Experts of a small language model: 16 empty slots to pick.
Below are experts of layer 2 (counted from 0) of a mixture-of-experts language model. Rows are named router (the router's row for the expert), gate (a neuron's input weights, with its number), up (a neuron's input weights, with its number), down (a neuron's output weights, with its number) and show model dimensions 96-191. Each number is 500 + 40 x the weight over its row's rms, rounded and kept within 0 to 999. Numbers have three digits each.
After each expert's rows: "comes before" lists some tokens at least twice as common just after its tokens as in all text; "raises" lists some tokens whose logits its average output raises strongly, later layers aside. This comes from a sample of Wikipedia text that the model never trained on. Tokens count by the router's weight.

# expert 45
router:485530457532411511422564558514474505444503429472532575421455497501488423484565427484502550506453466459522507520560461496559468499549553475506518509550502512522454506476470560505545462547528489436471544534556493419501428505484514506428473466557512568389511528441448498488529450433468551469
gate21:511524539485538547532426478476526507538523517530560497524474541493450499509558405523502484563495468493487507565507449477524540428389505493477528436475505533486480515471471486467492540481519507441572557547561478542551484538590468551561509569543529494482405491523485541403498534458511442600
up21:540539471488547508529421433420502546448531554543553470587456556529550475505521518558505517481494542596457502539478495516500527463478462496445551454440471483444434449553485539462511525484438547464573537475553492513534464559559464498509504527580454502497447473523495562486483477497510506510
down21:499517454482523519472512495503503473532434568507454496536539463531530613510487480498497492461558543486562566472527473493439473486509512555527473490399494461508459425576501530516560461511476496408494444476502595517599513523507438455539469421433508453494495521440565522472473483520590515488
gate22:503494504519520519467467499509542520445546608481500508481501493496580523533495444560538517557493517506462552567509492537475431526549551522441503554510528540474539482493507580485498505589590549470538457562485469455449592569485565487518560477551504507420561503552474539512524463506513555456
up22:522503456527548473507514556521552462533529490527507524460514540502432513442481491450463525547477508545544471432479543481471469516485446512534511438465511472512553541554515459456476532417435494497482502447587636553544581518552513556543518540449459466531488516496474529452475528475512537527
down22:588452490574491427491545470540508530489562522491470452491520504438532547475519497513406525519497454498530480406466534401578589460555497507487475489483474522540514522423520535517544512507517527530536501574493455490529542446517435524550500540523417537456479457454557519536416486463494531513
gate23:477516536501550504518529415534520472495499545414480519507460534498469472597504420508442529600525469523527523467526493473505470410459556465554480522429549503437454459553528454481462553492452483478518499494559501445479490516534556497535550476480460464471497594477442507572531500503517484466
up23:463577478555520485439495546538531522522492527494485504472376477531505449447524556499490465528500514494546531493483475516542492518513582391535439458521506454547489516521482522472503418437467484456534522452499528491494546536554525452508466536532429521501481457533525536491511501474555508468
down23:452431556471569508459533434474491473519489600465511486577544510506515584453441498478489427557502506536479531452441488482484487481511499559528525505497397531467566524464494487508407505485475499454463526532519446541508546485524387519478561456520562473457515456461471511433526492398520515516
comes before: " to", " the", " by", " in", " a", " that"
raises: ",", " and", ".", " (", "\n", ";"

# expert 7
router:490457450490436499425532541542508569484524452433500501516525399487468427548525509535573520443466542474539476471526460434511468451497544485546468514468539515572455505482431486530556440488489438495519507507522502482513437476487472519472533532535545541488500482418472495416508520500500526538
gate1:493519520540423484462518581426529538441485436514463492466527571440531506550525486496515524472597494500522523537565495526479434549535488490572503425477489562498469477520464536418513540479493500454572506468527473413504533471496472449478492514504527464498566518540503429435516468457511462509
up1:405493499452554491500488546417422536526476539522490474488511461498518481529508457514505474499498555541409510560482499417470467526506512499536441483491500461575559479563443452506566451562506559496510499551447527496491489544482503531529451456475614445510431546487459543505566519512534536515
down1:455505570464492491488539515529469494460454459554495491453562574499484454518516499542485520528522398471486534478487529536477579482522528469475483524538517534477470507482550534508474467466471446494479532427416500455490464480615482538463489487542469516508559456456481447528495462545511410532
gate2:522576539495552480481497540523535483498513534448389545473558573519473505485496447488505480544523485445473461454468468437435521569518478563487535398507469476518495585484507501516492482539481455527487490522543530588543517520540480544530508570515460540476464502428450530501461472514416492467
up2:506537524455611464458501464470516507468457539474493539496511577501435518568467475467554533472486510436454492457474497456441537486504479480491466404453471495484512516555448531500490497382499503457453572543474456589493461503548503531517449461537524494490405537531481534495482560560497489531
down2:448467445456512586493545507499506540480514496555512594541500482509485498558529505534501503480475549529499497475462471504527631553492521478520465558454499489548520479514475472438488482532537526444532509502501560445517496552460502521494553509500597411482533519607571496484530571489540408470
gate3:496415526542528547435514566523513492500598477521541482466514544425570466553549444501538449529495461502556464548512501516536437543470552544483470512485477538547527488468516506533485478515445452537573528435486495525495484491491393456537467502584543527525501490455522455562534513496546432508
up3:466520476493455537486566461490500545582566530497532505486480448522546526416520503484555519564572501540492504497494487501513552409455533544511474554496504430573507419462478483595467523548506524519394565485561477484461482597550529460553516468468498539564508532530516484511476510516449479525
down3:434419467450505426489445497515476493508422510577427552476485504512533490560507522516446478461507419530539517489498469541511468506583409546430493456572561539455546515488466538500477493491506472483520483512565456433516484458517568551509453484494554474538503432442513489510512545485489496492
comes before: " of", ".", " and", " to", " with", " in"
raises: ",", " and", ".", " (", " to", " in"

# expert 51
router:451521448477494491448490487539529494474538420446475490472523448489454528466454504515534515483474421540515489536575475513575515525467536457494532499511537555499559482530473586444586481492476496448449583521556552493476489502446459551402447568468480526485470464483474482515559483498495503538
gate21:524502500464482488501519508470443468551504522555523522456531524487486481503431550515521485510586472471490544434479478468482464514504465523500480520452474452505464495519526574489516516519554483486542478486444494514491468514519526550430437568417523486494418459572477435506484482497528513482
up21:449483540489499474544565541519459482529555617494518474445532442516456522494478441536528459511518539444541529570493477472487486548541583619482536441536559496521538572475518529462536493516454480484483509516540531558465531523536483476490487472434513569466410485517513434508497476533543454518
down21:475476438462543508504429459456498589529495473508465541518568506524513513489571503484522425489450465529509453452492539530515478438449521479507480490448517470461488472514562498434527506451518477471482481515510464426501543497444462479453549510477496513538518395549457582522555519543519449560
gate22:508439502498567478498579480431506534531545502488504548446519479508505568466460500481522506494501500483422540493551483533469491473455507603485525508522514431539531466494485491451559501519499495504538454509537523514455509554506538543503525475481466513552553429581437518560463421510450521481
up22:468482423528508521427551479473515516483511495475487581473545419564529529428496496483420550496429476482518510487515401507483494490468487499461515470410527503584486519533422492539453474463505449495578537491464484592385450509514511487477471479469505526422438508491458390507476449507489486523
down22:480507489484506453541505446531488524549528513500489484454493507567468470559535544532559511541474503473519530513460547502493552547562553528506551501536563572500533477467516531446559581468609461507463491501542532458447540502554471514455552500492503453620509449607470485517513536512540492468
gate23:452527554470441522547482577547537481529528526528507509516522561489519537581487441463552457548562438538497557493471561503534474461459520478497481554591466470469498509468444535502456458513575395512430455535507473547494456410513490525523491522477523472440451512558533498552534540456476516503
up23:482457537461486389495524507530533472516521621429551544547480550538520495451520512488440455495489471567476497534451510410470410465448519487445447579500504436506492550560433493488513473466549431473493451487546497520509483476469483514505544557468464451397511540519478439518545505539538567501
down23:524474484456461421505507550506458461501524614481509480498515466489534479478589492492443514489450525533502453454532543556479480511550428457429501468528443493535468475534519546529512497514482510484505531456567530583493557501393467487494534517497454459436506531449458541478549349504495598518
comes before: " the", ":", " in", " a", " League", " for"
raises: ",", " and", ".", " or", " ("

# expert 0
router:451433486463506464487559522494477440483489527479501571528518503515496496541485460382574554473496480479534456530575519489515530486437525444478435546580508599567515519527473496554490463474504436490470476484492582434497461564560451548506481548533502511483538495453431500436464424533515517503
gate1:496439535499473440543456488482503504506562496477468555510489579488529526579507454479549475509483479517579482546508461520493451541448505467472485504524516492503528497528504450520549524519428516588518492539529622528467546530558530501431531419548469471520462498442432486454529543496494472533
up1:499458535535448438545473499419545445547511486463455473499479642493524516507469453496545477503431511506591465525547487443516546527508533496491447501557610523545598492390502465458492500481428522554454526483482566517460590493466493512487487535591449587548466499499447496504546566513514450533
down1:528450516508527503454472468488454618555499454534535459548511491519511448497567553515524511575509434522493487489459490560403532581510451496539558474416494515542468474497494571486480502517425484490470515586496450530481483541473457541465527488486451469444528518522521506511514471548542533459
gate2:542458519471515447520479446506505478464495487523537504444511496507421506593476459558466600501543471507557450549465497474547520452535510513514556536478540429548458489533467521494467512522500530435563521492457459469516485463414474553527535549527538479568520454466561426493532537528479474416
up2:518529560457461491517475475574535480519550567561567463464522457501478453505430492536436486480567451402545549511533553512551539493482450481433491484496468483533494498579500482481478510581554508494424535545408450527533495501502482481471568477577578503559612508512571453479532557469493481461
down2:469488526510539521507569503521483529512525557498548504579512519509449494486550489471490563497482532516542583529453528517521556468484471546605499514443447526458547533556504542537493483416512479493546525562557442455469519502516481488494461544521549434482462481517555482531479453486487500477
gate3:461462535470464564489547455476551507468575512498532465529521509561511558476455516484526471525529506451503571499543523479530461545467485485506448465453544513498560555525516500500460545537516451536506553448497519462505485482502456411511473545484456494422532501548551460449539490440526461519
up3:478556451534503452527488532525488448511435504465454494498475482502499389457542490523488488524456529478511398496519461506468476504494464470437446513537466530520433482519437510498550477470437517435468519488530459562460506469540516531537508427507464512503527499428434485568468532518463467455
down3:449474499468556503504488414516497504455519535573553480463524593493547532516548483573453483508530537523477466470578454474513536490483452419498522450464541435468560437498483445539494470500491466513478541473546526489460475441517443545514503534478528515447513560548499466554493498455487431508
comes before: " was", ",", "'s", " is", " has", " ("
raises: ",", " (", " and", ".", " in", " to"

# expert 1
router:497503507435404524542499437524488518517571425382521508494503516475552470553495513505487504508464486455432490450519478438539460469494512456497502532505554566535500556460459539551508471504554481438466485490563525430460447449518460559463444489518518577467505453397452481437498453529452509576
gate1:520463538473457552462475523543459546509445460421561460488530495511399507477520543504496520509485481448533486544482481509502500541490446521579492457459547550469525477488485565467531499456495517445496461486514464428408561470474474501593503518502487469537553482451474450417476473520489465424
up1:523564507494535470526487484533510486511541492507538455526437493422485553537533473518496510488529483445568539511472496392538512539446495579484472521510470510462500597549481510513548504548469487498458480493536506532507553448499428577536500439468510484452441484436478498608458604481523469515
down1:513500466509493556517482524554471506481482592468547540520459490440466567464521515486477560526522479493469499472562476541429528494464519446464543523605495458481523478449597543480457544459483529489473548583529482494544520575578493449489434480443533554393541526464527464432451466477435530511
gate2:523461518497413442402490476474496495505460404512458520503519498495426491509574580442538479542505499481562489525458497536578555475543451473538601507456476562478488460463536517468491446496570473443526485577488468470503502482557505545549460485572511497450438469537571506461501464436485447512
up2:468465464566585564542505538557498440473469490503522487518400503503527477439522518550477529557455533451575537509446491459440452529442478473537546518489525480514471572554514559485477468466483532528527482496472428502506473479485483536521486484566487470518422457429510522491500545490445438497
down2:472469451514437422491428420517508519560511523514456478504525443522537549494510531438503535566513579451524502398523536503490518514535552451505494532470445430503472453435483455527588474457494511468545484452483455469460527525504502483554521493458464449520526552471539557469481534470467457404
gate3:497485482560438531432543427522486425515536453562522507501521424476536524492528495554457488483549470515510540545555528483561394517520474585499504556568498501522517441517485451466529406557607516523561496488492521513505574468495488550494500488531529555496550481476483532466451511482559531581
up3:464530548481489495535497480532504540535460464455521506470472540511520456483436509550561518470514515477534542504478486492467460500494484477568503456523551438551480490508480545495556496477468477505500467520449536478478521498443507501559577450499535522471495496449456509455527482483507398451
down3:503503509459566543469503444526491435547515460499473475545513441426454549531451529498482548538466497526437466462536587545537483513485528524433523464527517468511581521458495551479468543476484461475510480424566465467454537493524502568498481568537497419500565449508496489503524516477482530500
comes before: ",", " of", ".", " in", " and", " was"
raises: ",", " and", " (", ".", " in", ";"

# expert 10
router:464504458471454437437545487597483540455492487389516466527509478513473487518467508501554540494482440462431492475545461517540517504478508488528467555497515587486538447511488480532499423465506500459447515534519540517496480498529481455447426501445499558426531430487513513431486443524547466554
gate1:551457464496523542493489530514468584386478475429516455542591571543500490439533499525488464516541539486541459513528535501503481497534526463528517495462546556514569508443479503480568501473465497489497497509497478488453596511466476529534484532511492480480446484476547488453540417519499485550
up1:503567547532512526469574444530463528452483510414472483606469512615503464404439542527506489509509546507522490522490503472546439527472493514542451555527516469477584461463474527473572533519533538459515489543527487530470588474513464507468494501507433457497458452519510501478556461525418529481
down1:491469444519527481486507519537469512530497574516528446484497535460460463499449524442454501477533446450420442518466507438485474551442456565435496494573461416431529421503479509489462502569521513531478452489500544443506505496460456507549420499447526558524528552501501492435521488451541485512
gate2:428481465500528503462526539459499508492505445463565511441455520494545457521499456521496487534527479527515479512538439494457457514534470564547443413552445566555388444540538514540481454521520492534514459500517481500479532445515530490530506510535548526504490542455483492509434511519553519466
up2:388499477492511575501497519471515447512482487499487527546511503505466443444488498553605441579461550544547449492479400537525451576512501535496490468534561541465449557521494535542468481536487464460561532486521453548481528499508561458558502464562518491473519513586419471481539520494618539473
down2:511488449555518419412547505510541466496494511523526452490556468530501505535498504488482522517554486481501483509458607499554531460521540474458541479448476482523484431533511529539524508517591561505449505524514529539456552508581467540498480535404486527504492492457578510508493519509494455536
gate3:466512539465503487479536493449473461508469513513533445516435457500546537533482462434506441478526435424425547508502532514546527493449519535550563483412446434490491534469543507497449532460522558477493501494438463600450470566568478512472486545477505534514575533475450428527443535491510413537
up3:505593448556498521542524534437490497480503515533445436491604488456500512540537530481472529470465506596461525540489487505577499504526447484493445480410591518534502511520509480521467466490469472476571575485496524511483492471496495517504450518483537494497510526537501532541552560426548511538
down3:505477447420433480438482436550520486413442459435483443484530507545551498503503488538533556502442499486544492532404467531452472463507533524464535487549452503500467503497445476533442460506504601546470498561510571459503496427443513473417492527558515483460547530421533451535520552513453509449
comes before: " of", ",", " he", " in", ".", " to"
raises: ".", ",", " and", ";", "\n", " ("

# expert 41
router:490418488508492478447551518496471472505634472475466507476496521509529475503543492468542484440502531444520449518556442478533478487458471447556490543446519504548513458511488476512495424512547452436489477522490570502457453507508527552522496474482530517503505468481467441507493496466517513509
gate1:439486480600494519446463484523467542454432514470519517535561574512492542581492531498506409499494524533486477441520498459520517516496525454480515590519539452440534462467495549502467532538512498541569492543558457558534465509465525491488466433507443555490508532519533453494559524479470516438
up1:515532530438478463475570501432539543578554465535489430503459440506486427463496467513505624542516498476519516559486545488507518494507471531523506436505459478539498576471446418518499441521452518504466468491394620433527501490488497487506526585527492392513518479467485488492489476533494529523
down1:488483468521505520515505455473486479594507537386503423572525510527501393483536459467549491495499554593538508492543555449510562485546494514523531481481494511500503445471506518504434519518499510468547543492501585475452510445519540546535393471543565497429477501459541407527582498518539561483
gate2:433447481462468529528454481554508521491529497456559432553459562464582478538541477482514523473513559537425570461489470490460446497484489529458532559500485558486443532524534490478519484573518557527508469538522482489524571482477487462527576411446638518460447486474557464490425438448497475519
up2:523450521470483502510471519525547539431597524496500582469452558465573503468500526448512522464510484470468462570517493557525491447543469506484493461513492538485474508529496525510546505562419514482541525533477545526572549438485467405568457459478522508441447479532530464549416457551522569557
down2:601521523484443510541523554507503519478501550496472487503588505529489463501392506500467544521500498497515474521495554511545458440584539574504413524484547437463482491507580422468499493466488524473559545504486490435505507563501520494584462451550512502423491585480564539516590530541547436522
gate3:535496591497467579532559453502453488488503523462590474525595561464486504492498462485423484431516454591464493441445505497448553527493483506536559477520532491485505452468455491477450486544547405517477446510458509451494535495543426472548439571517520496526448588569484494491523551557495528534
up3:473501545532495534463494478504486502476596521498465512505513499547463498405509532472470487526496477632514454417413495535471500528522511531513568559498542425503450522465526444479549436527546507513460500468520521487545521433434444540450502511473519532520511442527453592494512431550507457555
down3:510461461515500465545487480462511482530473552512460546432537509558470510485488462541562555454475488480529503457515515440526553500539544484419511508434436468479518475512450567512586543486478603494468522488450479549477483653498480448574458476489545481551559477487495479500539491483517547428
comes before: ".", "0", " |", "5", "9", "7"
raises: "5", "1", "2", "4", "3", "0"

# expert 55
router:476582504469484529482536579549489524528533474467533524466486496460504481551495469413534527481529486519509460513547500454576515515474462453471413538545471543593590546539474456491560443524498477463487475519572532472479457460505462521467459506444541518433473533471467462446472481486453487498
gate21:481463536505530484520496506463507495567459537520456490423471514481523427496522510465531452482494493515486510505521468424525528507481516442475476556498484447529513502535502466542433527486503557478534447580537483518489498416471487529560514488482595512504448512542444497492523423469535511462
up21:491451514432464536472451516533518438562530467526473473571516464558587494557563519476481483525431482505539419493440508498429437463466515477535532531519528491512451507511480491513496522457523552521468505590440458550490491444485510475549509537441549558472497499518423565514569539531563520493
down21:516480504531518464484500519468471487508438539474575551480529505464542462481514480444509514464501550508485501461445452493543466461489552513454510504517467557521520542424554438516444501524470517495448470541506522501545514486484476455442460498513470535500487525515457617485440488415496471498
gate22:432474550496534487498429450492438505456452459429504448511500490580621496494461525496471470466474538464509475497544473533519455519524495441499509450547538478397500539515485472482525517481519482540574501493476526485421447490518530435609588503417557433472522471431474495509488434547404549491
up22:553517460460536555580554529468509517446518511565525503533516493441407534472553462532492534507512534490532469566467543493514541496523467507503506565483459495548405464549541510490503453574448552542474490517497527493587479547482476494479504469518404590526597476532472499506482495475546471561
down22:467553459518451418487499538548548423428523438456536550492555487455545508519558550456474543449487528473525446481560545479505496531480455512503423547514565540550533482497558506524530489482552481487512441507497545543393464448479447502436524463474467490505473484416474527523499505497476495555
gate23:483498476493466530479502476460510556551559444498528489484512547450577473528477523477537426505484468498562513581529485440561498552482494517510568457513438536497543529575479514505526496472539496441437503537519560497420476474536453496534418501470530458483451533597512510456507457506500513553
up23:473557572442482458523452517529427445564508557421470534502498561489577534535459418521493530484482449556512492461476465504565549470487469448515552561531554450491452500535556468518508453487480476531515556429488519475536517563413489490472463498483475477455482539478451457518578519488442464523
down23:539489528435471483511614490489481529560514480534574427440465472527489510560481510524463459551474482480574543570481524488525426491541494524528481444534494473472542557467526483480460476486544453441470513517515501419510495436526465513567568566468446508421527560523531488425401520508527461515
comes before: " the", " a", " his", " an", " he", " her"
raises: ",", " in", " the", ".\n\n", ".", " on"

# expert 17
router:514511481470530498471493477499472500436556480466547471454492497495520522530481504517538551524488533503503481509584458469522516531505556432484442555476518589495555450514448493508548477441501442413507500474547561459447443543468453558477481503506534536442505515399454481510547466507497522506
gate1:493464528504514489538500450526515524528492528544503464533476486489464466469406549586515613535507479576458528472583447548553484545521499453486518548460500562472511500429548589484507484468482414468524455486506459444451522488512535490473530540465459476492486500511508456515560518491496475544
up1:494397542523446547530424484599452473494530515560432447498449516501490485476416543499469448584508523584491580507596521518456429494519504467505496475481587520453563452433565587529446472535443511434510541476517454515535475500537513527499475558502469450541454500448523457565518458451502495457
down1:452497471513458421422501573410511476474532472562515499490422433562523494502517476478592450511470436463564487542442554510545482475461479451514541498486544446509496581477517491504520525490535547449498496481548484468551415487520472456511525468454520513515546481476506473493509490417492446484
gate2:441547467542449474461552522542476538485491522492515551544529448488467503513505456518493559499486454591449556554587458513484409475491494575520518565513506465542479496427503524526488488495525466462501541558500449556516457455512487508571530569491556537443469527511548494572549520565569485507
up2:469522533530497503499475514528420504476484485542483482563519587526530523482525457558450501454440427539477571523551540493479445453493519514455513551578586506476466497462496517457498501495544510472542495519485473575473532458497487504547510526513561481505469500464507538500490406478527511544
down2:528553512522552484543473495454477577478501541479402464502454507550521534459517501430522509415458506515528504424552517441483456497507480473479441493580554505475529493546483471593473436461490555469521464475536523458420568474496506488450429454495507466550563509556454533504446493500454505556
gate3:478498514460466417562485518559527512500461523519452436489454474537516590543483467480473527448568489557511484497576471535499561541547536486510438507490456521476532595540517553553504513525428519502441515491583524496445562548525495528563423581494438508479489541530495526436519498477523550573
up3:497474497507526541466468454471480467567441501478518538492548451485484426452541542476536407588456566480532511503511506492531481514407477515562541459527498464551485483409493467543572497462578543504534498521452578530546466474488506481429616486435506446495513485515483458592529479519503453526
down3:486554489430455491555488564503441521438470481499471401568421427508543528482462484520476550442566421496475524453487481514509498544525451428556514543499451531496561542509447561529493511513500501418538460516462462499564534547512467521543535478465486516523500488520516505506535475484440486436
comes before: ",", " |", "\n", ".", ".\n\n", " and"
raises: " and", ",", " (", ".", ";", ":"

# expert 40
router:489483510423521533465498509487490545508540521407476491459534432456504485488572482464513494393443543503459462404526492449539497559446542433550471556505507591492537422517508531539505454513524515471548513442597603499420470555450431535451430533536528518486525504461511494450459470534451471509
gate1:571532527495552486507462495550496518532477497496509492493535514482486489440480472522481500523452510482526497506483441525554504516469518450490428483546515489534535562441464477504486487559465530450474487442485497452455451429538504475624490496497492421535537494551520507584550493590590522505
up1:485490570457499530566537433486567459526541489518448549522488528535517442515523519427526558491534501428507483582559552493513534521517509555460524479500499482532497534442518513449467481448508461523549537486471578461564535539449446479405556524490483532363459581478478500519489533462447475479
down1:459508589433549511502523502558435483523506477519456475529522493477539480536564516494505530449511540515535547499484497504519433420533471447478459486407469524511393475492501541544487570531480490448459470410550455417475401502526444469606488468456519491481549526475499487498490477574566514436
gate2:466491525508434503483455507520472491486506476502504519527497499490432521479554488494552512552437556462520484417466448559540461463464510567410526509525462532546471531489523492473473517410639517559540418481499424509530540515503524539493567507502480507529545448474473488494512529506466446491
up2:511531522484507475567532521547519529481460498607461443456518498538507449577570515493499523443474508548472488528482497548455450468510528545510554588493493537456542540451496505540442509488566557417455435535421492471548526503494476489489511545527509502492502456471553514466533461455480559584
down2:532545562438481581501484523504468519467461503608513505422462553491468570530448553481472472472536465521507443481515471518503563530544442455512508527486533480494529457502500496459402452595423467568429483493442568486458467474526508456581522541526481548517571436548556461536509480529568466522
gate3:506575506473562574499446525530513511492547464509507559438484520585517504514507514539496456400542558513474489539496435464475391458552494470511442503538522500489478490518472531500428451608566522473491495501481470428485551510572470533563451513484472484542468447436512577469533510527491497489
up3:508511558493512539423455497458474491488498392506436534468521540513534512551521433538498562430513472501505423559582533461494548511539517548505431475497480546375538521501483536465482434441541526464457513489532425520466547473572507498501452455508528504519466509444478529517560469494486478529
down3:491560513487514481484509522491478410496500468491472560477483528525519502465505549443531438506515555440520502435511410530505490470517506460471521460478492493372449505505556495476457506423505453504453509494536564470472554499525452513532513476441498554516515459598502541534483524493492505527
comes before: " the", " his", " a", " birth", " Historic", " these"
raises: " those", " his", " them", " these"

# expert 36
router:429495504508486487455564534468496500531583524358542507451534435473502409526503486504501469456495440437502469499528462410529532515491500481498498544508516567524485503490491547495490441530560504481491467463509514474473430486505487523478529485519496548515571403464455459515470452466442484491
gate1:459453500545575478508474454516551532520569529550497532480465540490474437407522437492532485504527590498443511531424558472523470500526497462437519470453542438468540491418459492505520532515493508537495464490477603485495419515534500505549547514527555491557540541493511516527470535528420548468
up1:495484537471455473512494532487487530414486500513558484467490523499479492418488525514591442476501501496499417453529583505492464508520517499476471488478500508536577540522536463461459471425433529490492556464549452493475511575455474518539475453529487566496496513517529559575475502496450522477
down1:459487549542471432456518539529515440507464555505496496464527468496506526539451506545538543508520497496560497545512458473484534438468465549566500480550477568518531535492589516435434462535494447469499532533502471481560523472565483506523543422504456452448468487477533503494540502586494556502
gate2:515504509552475572484537584463453460492539457489493564460472445517515535528516552509528553532470504506481468434499475507378601503512458552534434395477503514459417517534494487513512469529519441546554503571535456534461528501443487567432484555534528526463519495520386545478494506497458501545
up2:452527514561468557409552582437486490491554457484453498475482466467470562463508501445475531485535505534545529412499481517448490444498471570486410480558506506496497507506466518521487491465521483526531530495585441537450516469495522554504474477469474566514489508464511484462480501520495472511
down2:489485579456547496556486526540494499507540527545516446470552507501567542493486512460507449535577438490540435452492549518534529529542535502415462430466494466513513537587495477472483502562491488488496460498492524420529494535512510501545432448582458477517505462471553450490470491573532534515
gate3:514498537467575426425510435516603500498539564490424538426545497479559482480498493596428552453530517456477549544422464484486470476455483507461512495491559607500504448515506457472553560514439484516528513463516499493453526493462506473494447410580532521534508461539497483524473473512498480482
up3:562551561505507537469512475540507556495490528526492479430546545460397485518524537525512514498502531427503542500495521544461441443492510525475461505492481591560567479516488446457497534439497522527488515448497511481471468450451494456520451456488517495482482471506476494486453461481445524513
down3:449483448532543490449475524483508473506465482487486521486417547469494488578584523545441499461485464547444480507490495568474499522493497584528490462528524377475545477581475491462485440485493501531409483520513558497587530453487510535505531512426556497530509494573499512511494497531512489472
comes before: " of", ",", ".", " and", " in", ".\n\n"
raises: " and", ",", ".", " (", ".\n\n", ";"

# expert 11
router:494525441523494511468557514577461512498531459471510476497514503428451427506570406557512503476456472476533499516517462409546509511417521481532481553492504510469508460485455530501488487414493438453537512490523553485495450466505456529485517480509459524521551486517507374434467529556482451468
gate0:574535500502466522525549458464474531510522513524488482461412519554566512450573551486541522527496545498458514521475510522583497538499479514390435515489521544471505471393526462523506481568547470464477470543485429530466475468529553475493569588528476465483516470485526496422533547475536444529
up0:450554454511501504533480541539524527434507583509474536516623497484460465516466422505443603499540457461565427472466449542434523425511506508542507480490471484470538418517525530477471494422459492521489486494542560484461450457470439426498465489529519549447587520467455536540495481493514527459
down0:491549494495527518542500480446489461494496448483546451435509464506541510463548525499486550459435488473508486423572469473645500436506546526518388531465521527559482486513493509464496557463586457472484457533476512418539494486456508458531548542516493539507508547533517461426479540489520482558
gate1:494431503534464489483550507470540549528482552512499504446468539573551479593509553467491524516523450487493577586434569490487507403467529472478550437473495504594439563506488482550561563449536492464480541474543444530479509528560488493519526505505491527513500535504514547539417553425449507555
up1:470466466456455493470478462506523537537441565478494504555533531551541489566517480465475515496511413527510558539510541471483515509533561430497557427485489575605522442467427469513490532458521528510410537521551412509493572446509511493517526509520532496530511489471503535490469549484416533484
down1:602496491472479500513466421431507528462559516494498502507476470494472559473464527495532441463545525452532507450414564507545494454580527520503451510441488550404473532491515498506468473550478529450509503469503517485483493584466520405497460465559530534508517495518471551577472509458585511544
gate2:601517517493434437499507503523567522499514485516485499469492491502380500515452537521527492528510468535524564542463496548526529488471425479538543569402468524507459571444438490549481579496449461539498516503536499506459482518518523460515506537537553500499564493518455468491488581436476520565
up2:477532511494510467457504497502484484458532483468513499486583563435483589415494456535474467444488519467478469497416523540493477463506461497535476483460559583448534510525477473505491476481513486479452538552475540503440552537483485493578499458472474593508494511515455444486493460552486522470
down2:416543465536497472522510531542502505489567493530491549512505472444508499479557486507486493525525465446502478542519534472494543515460387444503501594489460516470502503532489546475547556454512524500518528425542548478518536553444468454503487553445488495493479457544531549515498453502566524549
comes before: ":", "^{", " of", " /", " mi", " ("
raises: ".", " (", ",", " and", " in", ";"

# expert 59
router:473490472520434573504491525522427493491500463405487538477567498521433431522522434490517508438457517571507483434539449451548504455507503467522467560541501515602516494494427532554506467519461512449506451472518460484484442523533512566469476466469455497492502471463440465455562431492496547508
gate1:527546515519451530549552527489557466499516528508535471484526478507492543487478600432472499516556548540410587489552522518501482503555574518506491524489487452471504550520492497494474432496549488512448509477477502480587526458467481505471450501565484489450523551482487465461514479509526513554
up1:471457581520489539452460539542503495487568445490614514547543530489524469515426529457500512509564516487475575524519458486504447452504474491492435530523501450518517540504490484444548397517571483472532455496522545570516596441566456502410448522537512499497411458487513415480462531464512432501
down1:491514455476535537559507540466518495589490531483480514462501468465423524524511496502462464471541520457550467454456511486469549487469524570534477537497435498555467469524542579418538523499454525515491443477486547434468436580530471493516490582500513519475448545396522551491564462563486529461
gate2:562543568488498583480488574512407532518491457504509607492494535465565529473518506502583559499487502425527434560537568470502448399517525455498465477483522521511524579470492481579529534524572463537542451420470533531493465500456466445597418517500500465425450529460506488546441521553461482443
up2:554542572520522492521500563489467531560524477520511503504515432465574475511482521495479468510455397506550461507574515486530465496505525512592512489476521553554520546518539471529500490543468504526543450460448518502512441425549508473510437507470480377425455521517524481502494518514486483472
down2:472491488468526455527538530443520514443541504540525494505473428516493520505430465477444467456542565505474570470459485508565528449560502476508439501532450486501527528474494504453561558479455566477441536505461489498517500455503463506490586487499459529510424482523497479430499504515446536465
gate3:513501476530472548459535495477515495497476478536457412548508536488403539590431515520455562507521476548477537486511582543492482526599536462531526468542450537503543496490436508388507521505497560466492588511532480512490511478533505463499499538504471525514549472573477482523465447549548542476
up3:504485511441525515478416498488507559558454498525452464542405555498444540593451484473448535479489477483483493457538464446519500498523516446556477491538470509520422484518497480438472532503513509441489574536546487535476535448582495501541444561464530538486502508551533488539514453526439488511
down3:521484472547541523388491542558463443442554506518521555518493503445562501431540471466467420441454502500521526503506595571453494494433500468473500525481535559477548542478535479481527493549574555476494485468404525499505495546443487511491530473501469486527462490469549528415502467488522480468
comes before: " to", " in", " a", " by", " on", " the"
raises: " to", " in", " (", ".", " not", ","